From a checkpoint of a small mixture-of-experts model trained on Wikipedia: 9087 steps.
Below are experts of layer 2 (counted from 0) of a mixture-of-experts language model. Rows are named router (the router's row for the expert), up (a neuron's input weights, with its number) and show model dimensions 0-127. Each number is 500 + 50 x the weight over its row's rms, rounded and kept within 0 to 999. Numbers have three digits each.
After each expert's rows: a language model's description of what the expert responds to. This comes from a sample of Wikipedia text that the model never trained on.

# expert 28
router:498528466552431555559420489514534431577532583528505530587574537522478458521477550482464548519476499500532548485519464517458559494463534451508609487489597553497457518499497424501402462425475481518505438430518427530591437398501589520371479423507526570443551528479472505535504456571484515530325430507555487515519508514471455447442552525536479414481564451437447494551422506525480553484565
up1:537532475532386547500489645414519446514487433478576465566454471512565444549476490468508448490457571578483503467510408485521439537418443489452445492514523511499571551466456423429582500488496553529552612469465391490505478419528572509438558461587590531489444392581527581444460470559561575438501571482503502507480471461516478507460550435579534455511524526502560470569469511489506490494512
up2:580466511616466465509419499467543555437515515489484476513526556610415507512424464559537501531446505483385483494505492495462592537402502514400529448427469506444481420502517459588426397482493481520534426542469585468553528411475514535518514530437502573486555467501523578540539510559563534505444527566528461435528572550474492573470533472523388570513510419541479484622462499430477475516538
up3:563507507469602502509425528450511469542513527465567479493408421539502488505533522442561531400522477427477510526411516579520475557504371532443444495501481526500487526509549476571454466475477468448565465437505503478517459421513345424558418518526557511551511488390568514560526547494489529470483538612629458552535540531435511491416562523570499410596523525472507474530447552492497520480556
up4:418596466440469499538554552472465445541480551583520507492474541516487518530496438435508540500461479437537440460382545518593502536575486482482577490465589559491483520597513524470477354510455487538430591487557489552430463482511424493476533504524452527391471568572512596484467527497562451477490442486594468517567524507531439440548449442525484398545487572483607468476427480503458488580496
What it handles: As and copular verbs. The word "as" and forms of be/become (was, been, became), plus conjunctions like when, if, while, e.g. praises Varahi as.

# expert 18
router:489547516458460533422472528525516484582514485514592533595497456509497506521501471521523463471309518367491486523464514477510512443511617550495572482511487445359396525414480496459471430547532506444518545487523536523611508501537580436425440431472504528459470458433554553521524483564447484497497558564446432501533514498541508498517511507548529445495481426449493414557549510586490516532601
up0:544491511560478575513541598491440487544504504491447511518460473394503527495551510500537493485495567488597414491484555540559490369458533529548491400415550455447453498478569495485512497603453484503472434494486525530364497502533478493589609478557400565391490497445454534442463551548495612458530623481458470446478512552520534453444505547530482539534568476531427488464481422534517478547459
up1:538579430448598522508472388562480569564462522507450579428494590448510574523557522495521618501479486486508600544438547514458525606512464529439538443556552481476416413516502518491478497469512488544524497488524541500542406526558439492481485521537558480590561519517482388545491456438494501449513385557550529440495494463452439495510482438451417488504474449515510483484392548437574433495589
up2:501616567470469566582482542486502475489453499438445460470497567514416487497472436457502494415537542418513416502480586555599526594490546552410479520594474431469458519461541517572487492493495426477555480498547550359536474512512492458628369450479496513555495469471520543478550519438551438531483490574453490505488454534578542462541527510474468460536461573517563511556502460468514487545368
up3:486562369467360485590556463505502554538453416476526501459481524554456525513469456477499458448498546507483432497527513467499530562536589504535517450567534498373469484504442553557509438566508462495408538529520532490585546621548577419473449545496427460498452476426429522491464458432611523533482552507483471525541406471523401534450501512552485507529492553533505578483562479569549429508568
What it handles: Prepositions, articles, infobox colons. Location prepositions and "the" (in, from, between, within), and colons after infobox field names like Country of origin: or Coordinates:.

# expert 33
router:486448448524467446500520506423517422581494583490517500579544531508541514436412552524449511423451453499567531563509538502478533494436548481508598499463566536452476497395452488505411475474550492494547502510585519521489507460540612519538473447517419523548577464538490503531558516535494540583358505536544452529565508478468511553541488530531583509598497445428510434544375613485454497385541
up1:585544524552454566418496501582543564515484494399470403489423534508541591441555568498494516456587516400585450538484499468562514499463558569472504462472578379478447494442464419559398502464477537526580431489513505462576487548520524443581517438456443471604516535454490563507484533488527518576479479455522533447556468441486545544532618468438525466477490519417425511484476554467479470502469
up2:527526534406559596394531527513479486550544581456587483557549586440543490500508480482501498456506516405460501495536532471495512456413480492462471475510555497441500474450427454474446422464632459582503485452581472521520501410636526395533480456484494570449593426514551527437498443514546485520477452567563451502606586473502569454503481527539496461507489482421496469510466518541541530404558
up3:456487522559515548492564569545469505485513532477504560540504593429564487372439535594478491466418573520535408528526483550447509538483474508557529451596478509521468421439436521475427505497535509444490533529541535477528557472483468485546487439542518530463463424462503369537510584473527450439462515531455489478541492498553502527558556491340536590537547428415509533570382519464455602481468
up4:434542516520458507454508554519474410495501487530472538549460515508535578613501390508518433527484467402555534486539489521405502419528546430541505492553491530523456411492568520492413462537536513418408543562427605479454436512566436546538511456576545562416446436515581570529595513432398466499486535487460486529450479463534495402478540543595540527542502524432488553585525497484535481459498
What it handles: Table filler cells. Dashes, blank spaces, zeros, semicolons and minus signs filling cells in sports and statistics tables, such as —, −, 0, N/a.

# expert 1
router:524474473500468508444455510368523525603494566585519579538572573507545463433508509430450489484447453440558471560549557509473545514397523468576579466523533546464469439469438476523448517464539458572556554545505514556443473542591548472532440443446548534517546494452517509532584407461443541450406507582528456509486545497511395456516460528569571454500457433462477482521417600496508500493595
up0:486510457559435545464511662539418575590560584558490540464518499443488527519487507500499484471387535519473498474489480407542483580429444485445482492507551536401477472526421504488443504453486475487500561494465416599494543388548567489501581442470570549498556421566498520455458482484559511545475421510433512503560592562459490523481493525550510527594437439447433453474550471508513594450518
up1:478579519411518435442506484476511563572411464480617456503490548468506463476421471552570599549489546558450469451532440530484504515475509502531488495553441597465587519436472459552486447518430507568521491444412560498404471576611493510600490490606526503548484526503475514531473514548461506561431568444542413544536434421411490466438513570466492481474497460478478470504459528551470587422573
up2:471530607483487509568503570534451541550473623484471451425431520557504469435618508383426509416477454471569451531556552513591534471442429535503486599605501527458487438492496512497460543506478536414541403490495457539591533540477466549507440405504574468604502373489488501499523443506519439448426445542515539496498497426544534514543420481544497537471500482509528528540454456492509505550543
up3:448517471457557515513438501442588502480526443481532480389478495536473536499516424544486513478497559508627549511473473534461608545470416507422517417508570456394409502458444473506518485403547500488482416564458460474484590522478528464586491533453570485609444538540489468459576489527621485555427454516539529526544459505474452435513451497510527515515562495516563398457481500585506515615563
What it handles: Word-initial lowercase pieces. First piece of a lowercase word split into parts, often after the or a, as in mon(astery), ty(phoon), col(or).

# expert 60
router:455510551455418512485444525460516521567553587473540636492619514481479471428401522452462512516442431492486520460555548553525482521452499501402577543458604499457516530432487579521489544552475467538520513460572435523596510450571485503499507459517476471544560491454508525512573457531532567501482490520583471545517451473558461517553497470572531501514417421330578527455431547455487504521599
up0:505466495482423472510507564516576506542462527512493574490499494512450435465497514464522559514458516534516423531614426493523478509435442501446501531470504588526591436510482447582471459568561563457477517482449480478476503449652464556511494427479494558555543520499450502564575464402492506534528590459406573530510421496545493404424472537527524412446563356491585560429465503589497464510503
up1:463535432466543477447519517519484478474474440454423450510524508440563559516528523543451510415504530534409547502482578479526478521443554449524539510476546430382511496509427459426584506542513501516541444385537474513525407481490441495425480527472443497459503515528651520616565484544520480625603517516513503499512541509516401541364542535508569572589494475476427511546545554483485466460524
up2:445475516483474472514438480525551487496544457486515572530476537482507468458451495500609428437502532522449622504489404403533509492411497563555445495449603483467562508489441565523520564583500510526474499489492411505597575489518474464504418475458461522510469435449470495481574595535470549453555472473580452530475625495434483575546572439594560510502418511432484438530456529519478387535575
up3:454427551546507590499423497439587471502558474522560468488512559468474471431500547407576463503481499549502467479521521536477548536555540562462510472477462505524493557402494495627511589542489406500480530484579505591443632409485451526481500499529518585498549446442488450535530399449484596405545543456458548437487480475550512467476494545489506484450361549417500490511565454528500543508414
What it handles: Verb stems before suffixes. Verb stems cut before -ing/-ed endings, e.g. represent-ing, appear-ing, serv-ing, stud-ied; also election in 'before election'.

# expert 59
router:413461586475473525435475522428532503596591538508518496533592593476514474476543516521410586469475521507550548453552477516585554537493510441498490474457520489461387428448479401407466532478540445518574552470539487587484503494480598479554474503479428578498494373515552553480568441515456527487448466537607445444473492457554442499489462574594471452567494458465457475463498565490438522530550
up0:472504602513527556458581517480539457549648478485552458431484482514485437491492445526494521526571451481583441471495482576431545549436618580607512499428508449545426507564599503444550509558514430536499438502519423418496522562495426433547479509520403512532496545476487445490500451510484491560439473499538454468567495567533507521465494476615519417489456544443484502552424479395528492445448
up1:559527606513469556540475550484472474444462446430567585474536478453442500560465431494512488538553509538472498466470526523594588545488550568472487479536433523443376447547424588472530488384440531526509496588510562529437531482498540549499569442490543547535520475560469560461461488545533474452523461413447504484410570511571612549508512441509385503476555437532450434519431445479506532484408
up2:499537478526525476478570547524512600478579513497477349402472512486492515476479458423502612477518441441531536427519514513516530463566533409496512537548545451448510503468469541466524525604436524524534536550431470471443493460589435492537523461508444625541519422501528559545557537503520555450551397536529487560541403523586473514535456519530480446455426510451589434450435481504429508562404
up3:489530519452458508532558520517539516474480473461496450493612543541515445468487537589508561556507444481574513458468523555396481458528553418573584374471519488533509435507501445502517487457523522606424528490381440471491488486505506505583552487480503606450511607448518450502538474543548497489463519443597405478554565497540509541431518588399432407446482515593514458579483468449474488431490
What it handles: Word-initial lowercase pieces. Opening consonant pieces of lowercase words after articles or auxiliaries, like red in reduce, st, fl, sh, d in dingy.

# expert 45
router:454572547485422534504479598437479534549544484485563494551545509515539430438551523429425585440512409568511512496465553443441561467504549467536525434488538474370448564434491562525466503507551479535527514494491478568496541479563597400470494477522468515483586507495394453459695512513464473629466546497488470425543531526517474564468551577548510500509481492466532477509422500531546508552512
up0:472540550479444573412571614445489480496500493468528526479481435562611411494587512496447520528462547521479497473480488487518481446494516469475468453547446496384508454534535465439572464461569437520589475569530466480440517469523485551475583446418507539615485446580474526443587513638426614530583495468490444461517417485444469514580489519455542487498512454448448497559440585507503505519495
up1:491462501509474533487583680431459531503456520531527460483477473560490393537467506443464435495569507468572510457499565480499453462469530433486452446513521533523489487427506491422596521466487517475475488558330418497460520522453493504479558542522491506486463582548424493598523459511586506625461498501523420566420497455468571478459610576483552473462507454487483504477532530528573542600497
up2:464537605555495520547431549403466491455489478535513458522474447494480454445536408469488513560467340625466516481545511538412559607434470479632494517454566527514410533490475531493533523512592412504449536497469526513533533491478491483457509458564375556439467452456441503460595487549473489613500544547487497491475546506546600497506499440553470444523524452474550529511517488574495433499497
up3:506397483455532472387551521496554553459522509401520539470551516537468430399516474610435577524491580468502532463531458518537507452549509432557514423440580538422516502391481567550472476540584531469515501544432505493526544580575530502472493553457479468512507408487451473541464473510545470579502511459469542516544408504530444565408522558472537441441428517459504631498453556568430562478508
What it handles: Mid-word stems. Middle syllable pieces of ordinary English words, just before endings like -ing, -ed, -er, such as l-ug-s, funn-el, shr-ink-age, t-ub-e.

# expert 51
router:433526493471419460464504619478465434587490527444520527571536457479479415471430504412488562445417457478559547525417503529552505584464519518533498403446578486402431559504507469420409491486509436493533517501559548486516554375430497452545447474480544545574589494475574496516528486416551460567527569544517450560491565476487445499465511495449497545464459443466431421531547465498587505526555
up0:467401570506490529559453466547438543559453523514464510455492466413502428533502502555503491461443521495602492416495357480585449574483481435483557472416567469511455430514568532559453526513500508551484514373468458536544526466405423515597541479455388523425515541559447523500519516572542540546517543435504522480573453525560621516483538598549515553504505496445450471475471463515482571515521
up1:521574472489490492458378477513593454479614538586445484434489477503474613516470399501446532513512425569490545445498582441563447501591539495432552520521465398447465589480558499463496464432511539515526460496518454523536429513429532493447490568550428415533556608505535480460502460487554424514504452529441510570413457579592546476519505483572520462456539576506579489488459502489475477455542
up2:483519587525471531528459505441544413521558496406421457588398475559433483518534474448585573417480511496436498553563372513477514488534449475580414416562519500507440517507512562535466525545511434500469588587489458501529592559410483431467569552545519492514465504503463512512490458531558526512516526521498539535512566482570519579423537485438458484389563482444490490432483414433498587537526
up3:554480487550551573547435436486513594517594552457522553494486503522548441449438574467587522527543473551439506498467395488526538397480483546557508543417434493457562468491547384397555537449466516476574422477577565520492549521522424450487523479538439370541539527491450407506568535587460536513531593469447491493532455459533493563470536478554507474458458462402473454506515546492522475462566
What it handles: List and heading markup. Line-start bullet dashes, table pipes and == heading signs, mostly in See also lists and infobox fields like Occupation:, Born:.

# expert 29
router:509500588479389492508479571380432554518509587592537529639525524484460437476481523496415518507513451480572523558537478498537506546466464509533512506456539450441463434485496451539404435468459491564544494468510511561516511511467606443505507438371484501528560499462498496436504506449458492497377470509519475496514496443445484499466543570523651403514516385540439482482515463583553546523523
up1:450576553599512517564430562504497528528560488515475601541487511561501456490503436575499498561570492537540521543453469560474506588492423441493508498501460517424379485462515534532411523591489530502496476471470425458492486461593495516486475484583526501450520466548483591389450557509502512501341452516522517394532596489515451592395377476504503456479447470546485531457455483562514532508494
up2:473469557505503432574498561538499522455582513589575448582510408557569392507543550539500526412526464409553520577467423533541538470520479460481518516593455570395506483471485464434465501502474478440508428474432565574527420401546522578515527476455494567536614559494435520466559470479378473502450500494552462497644524496485484488473490455490477462513476431502532419527525490498518483560509
up3:548457470457533589456533498481459505535461528451485593471449486468455463453474577520569566536484536518589555524481590442618533572449536515602416441462554466435417490466552524434518563532422525565496464519563583445488570570521554512474526497434475475486460451555412423472448482439510504462479505500563548430501515424433537424544484461505493526499497469532541397504475526449634434564484
up4:427567529507505514468428577443516538452477524501505564521468477553510532538542510551505532456566535493430522409465479542536606478582424420474630472525486515515445514499524471518501434533539483474487424419505477571445499446479497420520427502475460490495493467520529452425471502492573475498529526590540421418549452561549368521457464559560597577559585578526471535364502471504561499442454
What it handles: Mid-word name fragments. Short letter clusters inside proper names, often foreign, like and in Alessandra, Alexandra, or in Toronto, arg in Sargune.

# expert 47
router:490574460402421501476436508453457502543540568497514591549536401471544487469560559414465611443460417382519601442457566480571469500470462497446457505477621468462534546423465566519468522393487526534615457490510455503492534458583543380498489448518451516517532480526498510478541474485568519475417581541587490470509486516504425530547569486530454526559447503484489514433460487484527524465523
up1:518611494523406567574400472437478542415470555451505508442558411465521501435535546437517513545446485503466439414535506497567522485489484519454498494492496437411515491498459483576531418469456542502486472534502390551500637414494578481618520499474574514479464551465487535445574531550536491480472581483645476502462526534522474518566559451451406560550457528486465537489464455506494587522509
up2:457426482524468536504518552522580450498535465480540404530567566592519382540500471524544507505567487436449519383471545493487474511466565503500438434493541433495572509490431461491449531527413540396447542519493558528471522563491508451550556571481420522593519526524458581528473519539441456577410570497441515653449474488497449509415499552492454517555435588553476557484447463448494538445520
up3:455586545501493591470506520500529472525441412474403472478433586505495532412474475509473483451529525491507507462519567469528554442421495522581457517535487432508507443595509418539482554558479416457445493361442539522493538455517448443477464505494507428535585469415510537512542456568468494549535600560472580525592597493585492440462555478490552559422425567558580483484530463455514539540444
up4:547500522568469451553537491482434445543479508519436573510477451452596460545440463513486518483563511470405515508538569485544515520453498617504591482527522366564548431572445517496460526469460499629409552526421476494445490480436439536517525478411520555480469454488470519439564521493502513574478623513493457502440487447515438522490600558491437495546485446421454565516570400481524569571500
What it handles: Latinate verb stems. Latin-derived stems after prefixes, like ject in rejected, port in purportedly, fess in professional, plus support, claim, attack.

# expert 25
router:551455500521470436462513538427470499600538644564589592564525596481502501451426567381444526365472411456564524512481494500500542588410573487498536517434584572465478498488424463549467501435559508477554509502489469516423501493523483475480419488477437550505491450526525607490512454500540476519440440541535532458557560506465492546590437508504569491503503492472449468501405560516468482506542
up1:550496548518568532466467420560460512480529498541511368620435439484540490496577429413540533439526551494453454489505511423425532523456496503480581537408512535461461458459429430422545482502445491560520515584503536426557357513465531462535487470564455607441563539590433521541468574520496522439474531550472521499483530571534462581487501500531532518507519549529401487457391505537540541535495
up2:521563491550500574495485548501489443477520550443492459546469569466476613401428531477528562556574574476557540486507584466499447501447408487417489507533460494460445482572466450547453570565508462431538538444559574458533526494529532582495376523451533511509587509553487467438498486551603426556508483503556503415567446507540493539398478509471444488612445465497469461483421480452454427577465
up3:515509468512488494456429465453493485488497465491455443547614429522532424559507523508568478506597459479587569578449527423464495457474558519437575512507500554410578537550484555471578480526465450618520598515460513502496530459468468581530468609446469499404514539552581454521588435511448488464484498516354466559544469584530543448510459483511565509478433494490423485424515476532466429438508
up4:539507542534481628558489483502496497579459473443434461525431443444529604484551569561524446524498438433471506497528553515523473448558532520438479514501536516489537412457500510500350553524599576477574463553426474427500378453624536478595487490476495522529525457460484523552444409562462474534456434506530509551507402495529595501489435482436475510542505491543485498465456542588422510552497
What it handles: Table cells and numbers. Pipe separators, digits, percent signs and dashes in sports and election tables and semicolon-separated number lists.

# expert 5
router:505524502473471464552494534476526445589548623553539520566580530523462509430451599477414545515403473521554557537434547490494593505429526451592549526463607518500510529435461487435442511492441453497569461498557514553550512473495572519491473420495539631489478537555453569476486431528514487508398449575507418482482456508532494447461524487514558355541520466411520479541456482564462567498492
up0:439525429494497447529551477557552514532477553530566492474441522552470424450467477537468510504448521507436486491557405564463451479425470512362557535526495427433531495524512483390634458525465506487518542457592401515522449481478583461483538481513586497553555510534429557577457450495510466541465498510499445599490502387507521484493555654589572458456519556554514472550492523522448469443503
up1:514504477491495458573426556523466553533438486533439542501572476472518525425488527426544602608464565453424538449476560598508489555489574419530559454452490540568472376569444541501384546548463522491514555519464454502495440457487461489533595486444500537516460493507533527517537527400475518501551465499545516435448604446573503441500429510439475512557456467472546613407466538530478543410480
up2:532470566425504562562542559527534386618498492440529538443531556513535529572456511466483544424420436567464535505422582487520454487481486485462498490512398455478593473452466582552533449478520593536605431532479496491565569363461471554489522505464514448471579418534534495502420512553571514486550448503507497551461467591526463513487428538455454456522452447488519379456479535478537492530547
up3:512573489521517498512532577494570557615493537480536535510546492471432431482501492468460491492479477425569536480460524546553484481492431434513588474456487483459489476490505431485489499476449380432472504560509504494563571454610578451539411394489483534416525468447563569549536396468592533502538620542536421461530540439558474424533452525593557561487460453436470476467481592475527461437547
What it handles: Sentence-opening As/In. Capitalized openers beginning a sentence or paragraph, especially As, When, While, With, In; also "as" in role/category phrases like "categorise it as".

# expert 4
router:485489613519449564486488565495534568592515493570685554551524567470504429493456543498390541509486428497553498522520523500530496532369522430539476503419536531459442539446500467500443530493558382502527516507473520575509499477538522481486511495421422532471526407484483550499505464501579455535510526552450489489594494431566513543543472483501502485540481463420457437520397585571470584482576
up0:424521527477540612505375466491532486593366458556518524429487509456521455521479494546448522491496448452440494506575609520493462568611542476515570440363570449518555501515440493587458473563610543524528500564460502528500461519456425510540462506420514540525549482531436502465420513493539488553463491563525459461534536562479436483500446498473446533439495531448453437527506593502524488432590
up1:431518479519481536432431519505540515426515452566494426520522500590575518459498490418446510479507567536533600528462484551454478548487522565514534496451589529414621487495473446481565567521431527492450525446555428393522456434574558544489474560504498468422363493550559553460439431508584526476488525523447474514399475527545482478552593560523483550420407530455544479561501523474434535468526
up2:483531535514505461464505489518473502453555540539579502483575481472526576410418500457455449563472514529438555533581423455516450597492524480472435482507489421494442536513527512544631507477447436516446459547506488504442504528602556462467383532491566447450600585523470532527480607470483464433461549447455569513488543513515423482555398452543429576475513422552491522514467620507430506575484
up3:600494501530522459531519397432471467493464484486469432543510535588487574484449527403479419586561492552458452528535483472483505387515467543456470536538517510512446413566489490530501513559458585479523485465492534476457523486483463528525541517503475470521480520503571491468427616514408523483554439501512602449513578531574544539526511556405490546521530556485557557486459495412485281541458
What it handles: Line breaks and row ends. Newline tokens ending sentences, headings, list items and table rows, plus sentence-final periods like ")." and "."" and table divider rows.

# expert 31
router:451481484419385463491334538465458570536539515472555565498511522414454437506563572426427567456489447504518499448446420508504515504460527422417513464426536511385504441464432555538464539445443476511537462496517422531485530481569538407527455503430494500542536470498440489476499475467468529464449487590471477426481537456512498535518579503593465482586475419394510531479404528481576493464499
up0:394504528522543494485515616529468439489489434460427549521491427456554513573532538505496542475575515548553641463510479500457502498406586525458473472494416495518517476577383573550420512500578488561536453473509454516497550429549446503484482487515561573456508453456475561549575570544512525461545462495445485490471491407386508562474448515465485472506544507442564502409430600480607496452466
up1:409499534522396459442496500478516476499508506374552556508458441433435476474524540539523491440639461407462533394570496561515642478474563420455579521489542586503512439518520541501564470473494499383527524512495480476458508516519442447509439548448541497475550530459520485486468547454451510542468579521483516519386533485484545472532595524518476535559530515435536523523512577462574619452442
up2:480509559499505561574490543528514435468569402405434533440543449515439479415529469485425505472530505521459475428494523551534504543557601372495424484559530501405450480488473514488531540478553459554469470555478466570471529514534575453507534553510545458574527529519518562472557527437491541458541597510652544532393466481455482441536487575406555501516536400523477408450473490472494438528561
up3:459548484463528567521468559552448500517532443494617525419517496405516482502512438429502591488531546437564419448475457577590501509402453429407330514418500555454497548457443524552493493571439526501530518435437555455490485489498462529555524485534430459471491519484434547523431479520565609517477580498501531597566569462549534537507501532559477597499490472489472505475494445455578526512469
What it handles: Latinate word middles. Middle pieces of long Latinate words before suffixes like -ation or -ible, as in el-ig-ible, app-lic-ations, enc-our-aged.

# expert 37
router:427583535486369441495509589482542479585524573467526562529499505476439415500441598420501570468504466505510492488429441477580487537506516518520566476465511529442384551444469500436393511454540441449513477579518517503515504491556464471531515483473540486537544425500638500456571500457543471554504603509576490513436630506573419501479563508498540489537537426459464466569466565498486552546500
up1:483540474548446409584473469507417522516520579541525480432527446586475495412492540547523565576457418548494506489547482487414410498444503517532534499505435531531534445542495401448538547611522530511421500516448440471435529512524499507473473515575446519511619491503536480466559487542501424507499524425545400556548390458607426588501552551588454496485489551565506456522449444557442522496432
up2:559498531490422412456470487566485439520540559485541515515577475479485452527451591561474504525488477573427495429432409447487457471483487501514577531516574605523537521499489476455406543489452463544536571519531534486471569398632503615585470499517490447494449635466450549506571511496443529500488560400520496531508481480487423449484481500594418483540515429561518444503431518510555414491455
up3:526452475466464472540435515450502479547519550514498511530410459512527506519510414485545438494467494545441540466580520539508524546594562511586496530465475529594594524517533507550523464379418517507522405503460588529495462446466501511405493522505466484410487525497430561510506483463498485377567410425453432551598567528501658483508492437498555460532567450537561497380512445512475538516553
up4:528496503504514545557464591576499497534429496550531466486512490434573490474439441420478440470516518464594538475556598433569463570494502414518491431437454487543448591423556558421536531496425522501420490445562476468514420530534457464528460496441529414447479513460537535462618433527523590494528514460500439558596516625621482487489553478509526433487470433476516436472484535556470533492564
What it handles: List bullets and infobox fields. Dashes, pipes and bullets opening list or infobox lines after a line break, with field labels like Born, Website, Preceded.

# expert 30
router:567452529527462443490466510405489507584510644514548549572568475481498427463503582431404442478448409474552488504469513521468513549402513442458585513491515538411487470460426476560448512516506452543557596475483463612490477401565514486521499477504549514411553434541541522492514437456492505521374486539505490512470593496541472546492508482557628504528454463487504423420436547553501503499518
up0:522499503458478508506495453429484479483388589483477491600447470502555525484546508481490494494387450597532564489482566455480526579395502471535603542548464552461529475563558453548555431554395427525568485552576510470460480452513519519597529450518586488483529441595503495465519518513468334489540516498478498420438510472441467425473482452573511575522400489532550539486489506533500590460492
up1:536501440521454528426502491575619533552539557497500486422499495515439354508476502537491538493543367392487476443601498515530493571403539505440481520460477561494519563505476513420502537638525536482514506459553397451472497440538497542507536517518509461547552527526534556557575511584483473535455464513562476506492527474503520465485557506504464439539407584433579452448384497512439478416502
up2:535545563517592505403546502356538526492455460497453501465488559429531440415553506488459518537532520493519592525522521515485525607403540512477530465521498477369427525497502500524466499443517532445484438536569437523548470467375448477523601490448482478409558498597540523558498536423505480505467455469506616502432541544610503507516548542488587495580488485446572438499499461478472514422493
up3:457535449565516512541414447588468563551582507463552539453492466474507486502581591465434541550568576498481475446431478439484537514454452481491482570565492507638351424543430527503468511540540421464478539433480556550452564524590487485590504527509528548552505509565430463485484510452474503502533455551477423493563548440492410459409466545558460477473513478513420450494537489426493575463572
What it handles: Numeric table separators. Pipe separators and dashes between numbers in statistics tables, such as score tables and climate rows; also km, Total, minus signs.

# expert 62
router:555459529502464436488489522387488437571582630568574505512571518514456464401468596430439479463486404386550495499460491450540496550500591471474521556473596535426415513414463494458479541439535523491525529485480455523500515475543520473506368470456513487443576448505551530507538436422514473544364465565481511478539540545536489474541518471510554524465472487488449442502479605516464507479568
up1:586451457497529511444484462524395492546573502520615477556448592501565491567587490569482485529522443413550516439416486461529549532420429435421452403472528477473411475565412490468461485489391522449493580549447513523515484499449531428487586498463526504454537585458504525518569529573553579422520526440524571502521404541549540467522544415582499535534488465470532521486494465477531515551472
up2:423522496450537517480559594549596414484517502439504467493564492525575464474501450429475502431411481498598464587508528537545555646437516505454493591563497525387570482534549510468543529512467467579490523521491453503565481457494415543526430530452420439423530483534507500511486428388487482561545512514499488531489561490496518561484507460516606479605473449453428416524455555459466537491417
up3:562551554502515503509434570553480543665456555483529574567504406416520506484465580424541544513445433565492516528492535437540540477494505499568495527470530422508504530455576506425393489509486387503500506484516455447551513498569558402513489428462438553509502454556528514427579449512532489467456442513530448530497576430503506513492461525516509448531588480434520484482334486441514559584487
up4:475573440487495512453548540575499480474537479449514472513610479541539467448598491373475484505536460471503500563518473367382591465519509448470593442439554522484590489474522475485572534514457499525509491511538530488440532557589460537559449438482500452447541520519577515415559485544524512484499446405531517491538489488497487449543462499483506542410559574431472377406471577536521581582454
What it handles: Table separators and decimals. Punctuation and digits inside numeric tables: bars, decimal points, semicolons, dashes, minus signs, e.g. 25.83, 1.40, —;.

# expert 19
router:446494501469393468487394557425528460506538504514565553585475607446524455480529513454421470397447535491570564556468508599499479517415586496565532432526437461445442461437418523575410513391481531516590505520512518486472531492515599423563489504454469505513575497558508557465557506524454574497383521572447488541495521491465524511540478533567570422525566472496489490459512560529505524550536
up1:449456482453548456581503502527500565515473510471470617459550547520427468504505550562378536558478526452525637571508527562565423548390531543527617555552468451535492595445425549517497504493499609546544488509497514462555368549541504459492550492494475428550458489452458554481484447578435483535471438552535437474506495403444455490485457454502502510443437477520457593493504458468505484452475
up2:499510618498486513440484455433556478565460461381550547481466482504586572439517419500458433472564514443371489448546550500451527518520559522532494422527524434512498420529553480442520524486460465487487570628432516503470487449494494423425585551452514586491462463475493429484492508576548491406508553547486524474537500528505589489394422569512523454532483480514583480503543531558579598544483
up3:527519580515523526513499554520524481488452483469434507533478471540573497482533513539429445477500498391519563541489527494503449470407471514432438508504455509434510459508547569455507471591489456627513474590392515455468497489463577497569429544499408432522491471554537507403563624500505556503514557533583407530395499440520559583535473449496546565484461368548531448471441552443573513512495
up4:483569483482434545451460549480457524414567450479539534514514481445558510484554439530481499422445436418455529469470508449537507521527477435496528554489474489534545559449596383565550510502495568483553497510533567486451494453525524443472431451463486594534558476552512496529571605571434461491364647469434462427562467556523482527591487514477572516536518446560502493410513457569450467562439
What it handles: Single letters inside words. Single letters or short pieces early inside a word split into fragments, such as phys-i-otherapist, p-i-ece, semi-f-inals.

# expert 50
router:527450434460465514458433567456621487552552545602566546527510556493537438404468536444348477512479458483448497546484569449467472546435491473525546453461534558393425553485405482469405537447532434561525485498516506574481490521534590506524512477486484490525551517524460555394552475502518383482364538534581475493584546509532496517446468547576569495508514547482478484493501483557526506535540
up0:504471519548528571548596506512565565531536458490564450496486584528429429434402476545499459530573521413442521517435497518536452426493469433456531457492561572437534484515473468519415498498595474333551480530519483498579388588599457468556526500478551479573512485596535533457496523518455518433364451430458474478472487509513544555503541483555548545462497496508501475516460541437426530522539
up1:499484439476546544477489495511634455521487610480594504506500519474498420420550481502463486563579452465438495448503498577459483578542548435537483497471512426530405488536408493569444618408507478496514594512456481601547511522502563405497467470537459447509497490424453431572476480533371472498527484522472425508554549540491559543454444557534376511440463576513546507527557551525516504505501
up2:485585517568510457460438616416549478565485469558542517512494445438450507469482545503554512444450386468492523462516535534540487472397528446463582452436538453396450554527451657514539483533472477491605492516506462591531430443571539438488486398436536569460538539513486570458525510501500471515453508565514475471564528528521512481557516563535503499454440453459575503446383527462511583468550
up3:448513528527528538454472568446528535476537457577538494609459492438481503568505546567453499488512413607493507474482424459433480528503444415391521538540521594363516494484504503463446472515504529530464491580442489570506562436508479597502481467494488461489491555451461656440536468441583494463428549509524498513502456449552545543369481477565502479582593414509530490516516525412518477534523
What it handles: Second syllable pieces. Short vowel-consonant pieces right after a first letter, such as D-am-ien, C-ur-ling, b-ur-ial, t-ab-les, plus nouns like bus, car.

# expert 57
router:510582529513442469465494543447501436540557590565589565531499592494517499516545534482462421450473531485502550555532532528545589529400486545460590426511496485480497596455520490519435416479576466557529545502561449569408510431615484519534439515400481494546473433473467584478579479531480482506356468509474491545533563487486473541477506569546585506608466426475478504445464536570521532471511
up1:457438573475523508467486515599478495498526386462521597574538564454597347521509551576448457543535527425421512515485479434497477475454513549443543524416553475432475576526552511473396434488549494486502501597517572446534459550549459502418438439530505487490568473490438564432513482508500430500464488453535590436431595565464485532587508529517476529540482504468481571564483497488529531529425
up2:466463565481429442473529490496488457486550456595495480531537517451526430479436475477557532545406508494423551546475487533462404461439479607467515497451477480497477468424472506579482462490517444508511568482499490627454631348516486550543474568518572485501519509562440496456558506502508472494494495423409492427546539437549475546538519595547460463461444505554589440536543576471533575549604
up3:399539581463503532514552418483471499495552482470529521549516524473477549537454494431541414410521453456516496486565515535517528481484540535416545505543508508545512551448478501460422538496498534459532563495468425488491584509577432498511561593409566420527462371561503555412603408536584494457333486491482514506571537374553565475431532507560502444492541504511489491440529504532497546503496
up4:555505439515510536503592518487543531505449557478586541505493512567356476449529613533500494473497637430499491510447476545615543544499417507452415380480479581497563511440544386518446464470455460551502461411439453522485515513469541518483560479446543527582541498483429538493539546478498463481479551478589475503418579436569534444417535553477508461518501456515484443543441503519563541461471
What it handles: Verb met, word pieces. The verb met after a subject ("he met his wife"), plus word pieces inside longer words, often in sports results, such as breaststro-ke.